config = dict(
    n_layer=9,
    d_model=256,
    n_experts=16,
    experts_per_token=3,
    d_expert=128,
    d_shared_expert=0,
    activation='clamped_swiglu',
    moe_layers=[2, 3, 4, 5, 6, 7, 8],
    router_score='sigmoid',
    normalize_top_k=True,
    routed_scale=1.5,
    balance_loss=0.0061,
    balance_bias=False,
    router_bias=True,
    init_std_router=0.00749,
    lr_router=0.000804,
    n_head=2,
    n_kv_head=1,
    head_dim=64,
    vocab_size=8192,
    norm='rmsnorm',
    norm_place='pre',
    norm_eps=1e-05,
    positions='rope',
    rope_base=10000.0,
    rope_fraction=1.0,
    qk_norm=True,
    attn_scale=0.125,
    tie_embeddings=False,
    parallel_block=False,
    init='normal',
    init_std_qkv=0.0492,
    init_std_o=0.0,
    init_std_up=0.0492,
    init_std_down=0.0,
    optimizer='muon_variant',
    lr=0.00303,
    lr_mult_qkv=0.5,
    lr_mult_down=2.0,
    beta1=0.95,
    lr_head=0.00343,
    grad_clip=0.5,
    warmup_steps=50,
    schedule='wsd',
    decay_fraction=0.559,
    decay_shape='linear',
    final_lr_fraction=0.02,
    batch_tokens=65536,
    seq_len=512,
    doc_mask=True,
    train_tokens=624700000,
    steps=9533,
    dataset='wikipedia_en',
)
Below are experts of layer 3 (counted from 0) of a mixture-of-experts language model. Rows are named gate (a neuron's input weights, with its number), up (a neuron's input weights, with its number) and show model dimensions 0-255. Each number is 200 + 20 x the weight over its row's rms, rounded and kept within 0 to 999.
Before each expert's rows: "gets" lists some tokens that make up at least twice as much of what it gets as of all text. This comes from a sample of Wikipedia text that the model never trained on. Tokens count by the router's weight.

# expert 12
gets: " was", " to", " in", "ed", " is", " he"
gate0,187,193,221,189,204,168,188,189,192,213,229,173,215,164,221,202,224,216,175,205,178,220,177,158,160,216,195,198,218,159,208,187,172,235,184,220,232,206,213,194,211,179,228,209,191,218,193,213,204,207,197,163,209,178,205,200,219,208,164,179,185,208,203,214,226,199,180,190,229,185,217,212,215,218,190,202,228,220,188,180,202,203,161,173,179,191,199,215,210,182,208,190,196,188,215,217,221,178,207,231,220,231,222,189,173,201,218,208,213,196,211,219,235,193,159,200,201,221,214,219,172,216,206,183,170,179,166,213,198,186,138,210,202,198,205,204,184,217,218,205,226,184,187,183,165,176,217,203,208,185,171,203,213,175,190,177,187,147,210,208,196,172,226,212,205,258,209,210,184,211,245,183,196,209,201,195,213,195,225,183,193,199,192,209,192,208,228,209,212,226,189,227,187,234,158,189,186,174,196,176,204,244,188,199,220,211,196,208,225,222,188,186,228,197,188,173,194,217,177,167,225,210,203,236,207,165,199,203,174,191,199,178,219,196,203,186,194,216,202,158,186,177,232,211,218,161,216,208,221,202,198,177,181,218,157,226
up0,181,208,197,198,195,234,206,202,196,155,179,179,218,217,210,201,174,180,200,176,205,198,223,208,203,184,215,200,197,178,213,213,217,214,188,188,184,206,176,162,210,178,229,143,189,212,202,186,204,202,146,207,210,193,188,183,191,200,166,227,211,203,192,196,180,179,212,216,147,193,201,180,189,203,194,181,205,222,221,241,200,172,207,215,169,199,206,172,204,217,206,214,183,216,220,188,215,201,185,199,200,204,167,195,201,241,176,215,173,195,202,185,206,197,205,164,191,195,185,194,169,223,187,217,173,241,221,159,236,229,188,184,252,218,190,221,178,168,186,195,175,207,184,193,191,193,174,197,207,170,194,197,170,194,180,203,184,207,200,208,207,144,206,203,226,166,188,195,151,162,209,182,199,200,205,212,225,205,228,250,180,188,178,212,206,187,213,190,177,182,191,215,209,198,254,203,213,192,190,210,210,180,169,183,212,216,190,194,192,190,221,204,211,213,220,180,156,181,229,239,195,202,174,206,207,195,217,201,227,209,222,215,189,217,216,184,185,185,192,155,208,199,202,171,213,208,181,186,194,170,166,211,236,193,159,214

# expert 5
gets: "s", " of", " the", "ing", "y", "t"
gate0,187,200,171,186,193,185,211,179,189,195,198,219,189,181,200,200,219,218,213,202,209,204,208,189,238,221,176,182,182,201,216,189,186,186,233,188,194,164,212,206,166,187,173,196,178,183,231,196,202,166,199,194,236,177,184,211,210,205,207,249,231,214,187,193,210,203,189,219,213,178,208,150,221,192,178,153,194,187,224,171,177,191,199,190,186,206,213,170,189,172,214,194,200,200,208,228,190,201,181,219,164,224,181,169,212,178,183,219,191,253,251,216,179,199,207,213,209,207,200,175,244,185,192,195,205,199,204,182,189,201,179,212,161,223,179,200,225,211,250,200,217,227,171,233,206,228,190,210,241,191,226,190,225,196,218,199,246,179,211,222,191,164,243,200,186,196,179,212,180,184,217,207,241,224,220,190,223,186,208,183,200,215,235,183,194,206,218,195,205,210,193,192,218,198,213,212,209,210,181,207,207,207,238,194,193,211,216,209,185,183,213,207,172,210,198,174,212,187,185,212,188,196,212,244,190,182,198,236,192,182,189,186,224,184,161,213,222,212,202,212,147,152,209,189,195,222,172,181,192,216,205,186,204,195,191,248
up0,180,197,203,202,229,202,214,212,186,190,187,210,192,226,178,216,202,172,200,193,176,204,189,190,196,183,216,227,195,214,234,193,199,185,192,226,193,227,217,187,235,183,185,187,201,190,215,172,167,209,213,236,196,223,212,196,181,235,179,237,188,166,211,211,180,249,239,200,163,218,237,214,214,165,191,188,222,193,200,210,209,234,188,193,223,236,195,194,187,219,221,189,226,216,220,194,190,208,189,159,208,188,192,220,216,207,195,254,206,218,161,196,196,188,210,189,212,171,202,165,218,188,220,174,212,184,197,200,249,218,199,240,219,200,220,203,228,171,235,197,194,192,196,187,220,179,204,215,187,193,167,176,226,194,198,204,192,222,164,182,217,237,171,209,220,192,209,185,206,196,214,221,199,169,212,178,183,201,200,198,166,202,176,219,192,219,159,193,194,170,205,198,209,180,196,176,226,215,204,222,184,226,203,196,204,210,185,241,215,166,184,174,184,183,159,218,188,216,211,189,187,195,166,249,223,214,214,220,191,189,189,182,185,205,212,193,239,212,200,163,225,225,200,204,207,188,214,157,204,182,153,232,196,197,190,206

# expert 15
gets: ",", " the", " of", " in", " to", " and"
gate2,207,211,192,217,182,164,221,164,198,201,195,173,204,210,167,214,227,203,168,212,204,165,199,179,178,213,186,237,191,180,216,177,218,186,180,165,205,203,200,204,174,197,250,177,180,204,196,209,230,208,219,195,220,229,209,190,190,214,231,226,237,161,206,202,251,190,168,165,210,203,213,186,196,228,196,233,174,219,167,207,210,201,212,203,233,221,216,212,216,208,143,204,196,205,193,241,201,183,238,190,198,202,159,206,187,167,240,189,222,163,156,217,208,229,209,189,188,172,206,189,200,172,177,201,199,192,214,186,216,192,202,180,203,193,195,204,188,195,198,204,196,182,211,195,205,203,164,186,211,225,231,241,204,193,175,175,190,194,193,200,243,202,179,197,173,212,178,202,220,201,252,212,187,169,189,198,159,188,228,208,214,207,179,204,218,182,196,208,193,213,193,215,237,198,252,229,201,206,213,222,235,190,250,188,184,172,197,207,172,208,178,204,198,206,213,192,211,204,183,217,208,193,206,252,217,193,181,190,168,200,209,171,184,190,203,205,206,192,198,189,223,192,187,180,209,219,201,198,171,189,207,201,215,218,177,192
up2,194,187,193,186,190,212,172,214,184,221,208,184,181,210,213,197,237,172,194,209,199,222,210,187,195,204,203,190,190,173,217,201,198,181,215,189,168,220,216,192,208,227,243,226,187,179,199,175,192,206,219,192,200,211,231,169,184,169,216,192,187,241,181,178,171,193,227,224,201,173,221,190,218,190,198,244,205,177,220,209,176,211,230,211,214,202,194,184,180,193,203,198,192,198,205,175,148,221,206,213,200,206,205,203,219,191,152,195,201,198,203,185,211,175,208,204,194,206,199,205,199,188,159,239,189,193,217,141,196,141,213,212,199,183,174,168,176,181,183,209,181,216,226,202,203,188,215,161,208,223,169,196,217,188,222,192,179,189,166,212,196,229,160,170,209,196,223,224,155,162,184,167,190,216,230,197,170,188,179,215,179,181,179,185,206,181,188,186,177,215,225,163,183,162,194,177,192,195,191,199,192,217,196,208,207,193,199,230,222,210,247,206,210,195,177,200,199,188,209,173,159,190,207,193,207,194,217,160,235,182,203,212,192,193,198,208,173,210,210,184,176,209,235,226,195,232,192,191,205,248,235,189,166,207,198,188

# expert 0
gets: "\n", "\n\n", "-", "  ", " He", " ="
gate5,217,209,205,196,170,196,184,209,218,203,152,243,185,193,227,198,222,211,226,194,192,197,187,210,214,168,209,189,178,194,190,223,191,187,204,218,190,162,164,225,228,179,195,219,219,229,162,199,202,212,248,200,240,198,230,225,203,228,197,191,182,216,211,199,205,195,218,202,202,204,189,202,198,216,212,171,211,199,200,201,182,216,215,209,193,213,238,194,164,193,217,200,165,203,204,222,201,204,177,222,196,194,193,160,173,215,220,194,202,184,186,187,165,177,205,155,221,195,214,136,210,176,174,187,192,190,244,187,241,224,213,214,220,216,183,223,183,191,215,192,198,213,174,203,214,208,217,203,216,188,219,200,184,209,215,186,176,253,209,186,193,230,213,190,222,165,204,207,200,154,187,210,226,182,189,232,212,158,190,157,218,226,162,185,195,222,180,194,225,220,158,185,176,185,187,186,197,220,215,217,167,197,224,234,178,231,222,186,189,217,226,207,186,208,215,216,177,200,241,211,178,194,188,202,190,220,225,207,214,213,192,182,261,188,212,196,202,175,189,185,178,212,191,218,216,226,200,198,202,213,202,195,198,207,184,208
up5,200,192,221,232,188,225,177,232,190,193,174,195,186,176,213,183,187,187,184,212,208,194,215,181,198,210,219,184,244,216,195,204,191,164,212,156,220,226,212,216,202,211,164,204,213,209,202,228,196,188,194,175,208,216,219,209,242,198,206,225,189,226,181,186,216,177,200,199,195,216,198,143,163,200,174,154,221,209,216,198,192,234,160,196,218,230,194,196,195,196,227,221,200,194,187,221,153,168,192,206,168,218,200,207,229,217,184,218,202,216,168,187,189,194,220,195,170,164,191,165,191,188,208,213,202,187,207,196,185,186,199,215,214,172,235,236,193,236,207,190,188,179,225,210,211,174,177,181,185,212,186,170,194,210,189,222,227,176,222,230,223,203,207,211,191,201,163,224,219,201,217,219,229,155,197,188,200,232,218,179,186,178,207,159,225,218,219,229,214,164,210,217,214,231,226,201,218,208,196,175,222,187,228,210,190,201,205,210,182,169,226,166,183,187,206,181,232,204,173,191,200,208,242,171,178,215,188,215,174,213,212,215,221,205,216,210,171,202,183,200,187,204,170,187,208,205,174,202,209,207,223,194,216,169,205,234

# expert 14
gets: "s", ")", "er", "0", "y", "on"
gate0,180,185,210,189,197,188,208,202,207,217,210,201,184,181,193,196,220,192,223,216,219,187,176,207,172,239,197,196,235,174,254,228,220,188,169,167,194,171,203,215,209,189,247,188,188,218,226,188,183,188,227,203,213,197,197,174,180,202,192,187,197,180,219,235,203,223,226,206,219,203,191,219,233,190,190,225,218,206,195,162,205,187,187,211,219,185,216,166,183,202,211,188,220,207,177,199,243,168,172,188,226,178,211,193,177,185,176,199,195,236,204,163,203,228,244,166,198,201,189,210,202,194,216,217,208,220,217,232,203,216,195,238,188,196,174,218,203,185,237,222,182,193,184,212,203,210,173,187,211,205,215,227,234,193,203,168,191,175,183,189,207,187,197,244,189,193,238,226,201,218,204,216,183,216,203,216,209,178,196,197,200,190,254,195,211,182,191,201,217,200,176,172,223,204,198,241,220,189,234,175,224,227,186,213,202,174,236,169,195,171,201,196,229,196,199,161,207,215,213,207,207,201,179,200,204,196,185,161,217,180,200,200,210,196,169,195,244,220,210,179,185,213,193,181,164,166,232,159,181,188,226,183,203,175,172,175
up0,208,206,222,210,236,217,209,205,194,240,190,190,207,170,202,234,204,183,191,187,210,200,184,221,240,189,209,213,196,198,185,173,180,167,186,198,210,203,239,161,212,246,198,159,184,213,202,222,223,221,217,208,185,181,203,205,201,172,205,207,204,180,202,195,180,168,171,168,183,212,200,209,183,209,176,159,171,209,187,217,169,193,225,200,198,198,202,185,203,221,203,162,170,226,203,198,206,236,198,204,197,180,183,237,192,209,218,169,198,157,248,202,193,172,191,217,192,210,165,214,199,215,191,185,192,152,207,207,182,197,220,201,237,176,191,232,223,185,223,209,196,188,201,206,211,239,208,197,201,230,218,204,174,170,200,176,221,180,196,166,192,204,219,213,239,183,196,205,205,204,239,225,184,187,186,195,201,256,200,238,217,212,207,201,188,217,183,185,184,247,190,191,220,251,197,191,193,198,197,236,178,222,210,213,186,211,225,200,185,196,237,185,197,199,172,224,208,217,211,171,208,229,197,191,214,187,213,186,199,228,203,188,190,214,226,190,225,221,210,199,209,180,185,163,219,208,158,208,161,185,170,181,188,195,209,228

# expert 8
gets: " |", "-", "|", ":", "=", ";"
gate11,185,198,198,208,211,194,223,208,186,219,215,215,222,218,258,212,210,197,232,189,211,200,222,186,200,209,193,216,227,209,207,196,214,199,233,171,219,195,208,172,197,189,154,196,234,198,193,214,221,200,183,187,227,213,199,209,185,164,233,207,197,211,214,187,196,246,215,193,195,191,210,228,179,212,193,166,224,223,189,237,217,197,192,226,196,188,221,240,199,229,192,210,195,236,168,188,189,210,176,176,220,178,168,184,218,193,174,184,186,216,198,192,210,221,193,216,203,213,180,222,234,190,209,166,189,178,182,195,224,214,199,214,194,175,187,241,221,209,206,180,247,172,246,219,215,221,201,167,216,190,209,185,175,190,208,224,185,210,207,215,196,193,218,241,237,194,212,224,252,188,207,189,199,221,203,247,231,161,223,183,219,219,202,180,203,195,219,218,193,173,205,176,212,207,170,229,228,201,202,186,232,210,212,203,210,201,202,206,234,205,181,222,213,217,181,203,196,204,213,207,221,248,214,176,225,216,238,207,195,254,214,206,184,190,189,188,206,220,205,156,238,206,234,182,201,203,189,169,201,216,188,188,224,194,208,213
up11,166,191,208,195,186,217,199,199,211,212,189,186,195,236,195,204,220,179,160,207,204,201,209,173,223,232,224,223,207,222,206,226,201,211,225,225,188,196,218,209,228,189,190,207,187,205,181,213,184,150,205,207,175,170,191,245,141,187,205,197,214,226,196,181,190,210,183,209,198,188,209,214,213,198,178,225,223,224,178,195,226,195,173,207,188,218,223,203,182,263,226,192,189,212,214,197,175,192,202,205,236,218,195,231,203,191,183,175,184,203,232,215,179,173,184,217,213,183,197,163,209,177,210,198,213,171,223,191,196,178,226,154,221,204,216,186,190,209,178,183,194,226,212,163,182,191,198,195,184,187,220,203,214,225,216,170,208,146,194,222,180,221,207,156,194,203,206,192,173,200,195,214,224,229,208,217,217,187,175,197,192,197,194,169,206,212,208,241,205,204,197,186,181,196,208,202,195,236,233,226,183,189,202,199,217,213,181,183,212,185,202,177,222,184,208,213,175,232,211,216,187,199,220,210,211,199,234,252,215,221,213,239,216,186,208,228,221,204,212,227,215,222,192,223,181,243,219,178,230,193,168,230,243,229,208,206

# expert 6
gets: "\n", "\n\n", "  ", "a", "e", "i"
gate0,195,216,220,181,219,186,185,186,204,161,203,232,176,173,178,227,205,199,173,205,196,204,182,206,206,231,236,184,192,222,194,160,223,202,207,190,229,209,150,200,228,210,206,216,191,214,195,203,194,240,210,174,185,236,199,216,195,184,171,174,183,212,194,182,231,241,192,209,218,224,170,199,191,219,177,251,223,211,215,203,207,214,201,197,209,191,210,157,210,205,223,177,196,220,209,175,200,187,206,195,200,234,189,213,211,223,196,175,221,221,209,205,174,193,179,194,209,224,216,216,187,153,210,170,189,201,203,228,225,190,219,197,196,190,170,197,211,220,141,161,185,194,218,178,211,194,227,189,191,224,211,197,188,192,197,188,163,203,210,192,220,172,209,210,229,191,243,203,188,206,158,209,217,203,208,205,230,191,175,184,222,200,223,232,193,214,263,210,213,211,182,217,204,182,220,212,193,206,179,204,231,201,197,188,227,217,209,227,163,211,173,214,180,186,205,218,190,216,182,203,207,185,212,215,211,167,210,182,215,158,202,175,205,210,243,161,195,238,183,172,191,212,190,214,172,193,171,192,235,186,228,191,188,207,184,187
up0,194,210,196,207,237,198,222,204,166,245,198,181,176,249,167,209,202,237,172,185,206,193,206,221,230,209,195,176,192,215,207,212,177,216,183,213,212,201,210,219,153,217,180,200,205,218,199,205,183,192,181,171,210,178,199,217,220,183,201,181,192,186,209,173,206,188,197,201,165,196,188,207,201,194,201,211,172,166,218,220,196,175,212,202,235,210,173,202,207,228,165,219,183,205,187,219,174,235,187,244,207,206,228,216,188,213,173,197,179,179,179,202,206,160,190,206,224,218,186,216,253,232,184,202,216,202,207,184,219,203,193,208,201,201,192,214,223,161,250,264,173,235,213,197,239,205,192,239,194,232,192,219,211,175,178,204,201,192,204,205,189,185,171,198,178,182,185,190,182,212,201,221,172,228,185,214,191,180,230,184,222,215,247,191,198,214,193,233,194,210,199,174,212,166,167,181,156,245,217,207,182,223,195,213,198,174,216,189,193,205,184,181,200,220,201,201,181,202,194,211,183,192,197,237,196,182,212,187,219,218,174,222,184,205,224,181,187,183,221,186,210,197,218,163,229,194,214,206,196,227,193,200,197,162,194,187

# expert 9
gets: " |", ".", "=", "|", " (", ")"
gate16,181,168,173,196,185,211,226,179,229,196,221,232,173,206,212,207,197,195,211,191,214,171,195,213,192,228,148,184,209,196,158,212,184,180,205,195,199,181,167,161,180,186,213,206,182,204,191,190,178,218,227,180,216,170,252,151,183,189,223,211,205,193,245,233,211,162,192,187,180,228,168,208,202,215,180,210,221,179,200,207,169,215,204,205,211,206,217,207,210,228,180,224,195,218,203,198,195,216,225,218,199,191,213,212,179,230,214,224,190,184,179,175,190,181,190,225,189,201,190,221,207,192,201,205,227,214,217,199,208,194,218,189,207,204,195,174,176,148,256,157,192,178,220,164,207,201,204,203,225,170,201,194,195,174,222,179,196,197,202,200,164,195,180,194,206,240,204,215,190,245,215,217,223,210,228,188,233,195,184,212,172,190,193,220,181,213,212,192,183,208,200,215,195,202,178,210,186,168,223,202,194,206,212,193,219,198,191,201,202,165,223,194,202,193,191,207,194,199,234,175,168,199,176,211,205,210,212,178,193,186,188,176,203,216,214,155,203,178,195,202,168,210,183,181,197,202,191,122,244,180,188,225,221,193,202,226
up16,199,220,222,245,227,166,190,195,190,222,200,205,205,174,222,206,215,231,218,185,213,203,216,224,178,212,210,195,179,185,221,223,222,210,216,227,231,215,191,187,230,210,197,218,202,189,192,181,165,246,172,193,219,182,209,182,195,201,216,227,225,223,223,163,184,204,197,194,215,151,208,185,187,200,179,210,214,199,207,243,186,218,219,216,183,196,172,194,171,209,203,228,190,205,175,209,189,234,191,248,204,190,197,220,211,204,240,229,215,201,201,245,186,177,151,192,207,163,185,193,162,192,214,187,196,166,214,173,191,231,185,206,230,244,185,185,180,206,226,183,193,206,187,230,167,199,180,202,187,207,210,175,203,207,172,191,217,232,181,158,177,213,221,215,214,201,176,211,214,208,203,188,205,224,147,199,198,211,181,203,207,173,211,231,177,198,227,167,166,183,168,182,190,198,205,183,197,222,217,224,176,189,235,213,203,196,183,206,200,211,228,177,186,186,221,195,178,213,198,182,168,185,182,203,228,206,166,163,211,196,197,185,203,191,182,193,211,227,210,195,207,212,223,207,223,239,212,173,202,230,212,187,220,212,208,197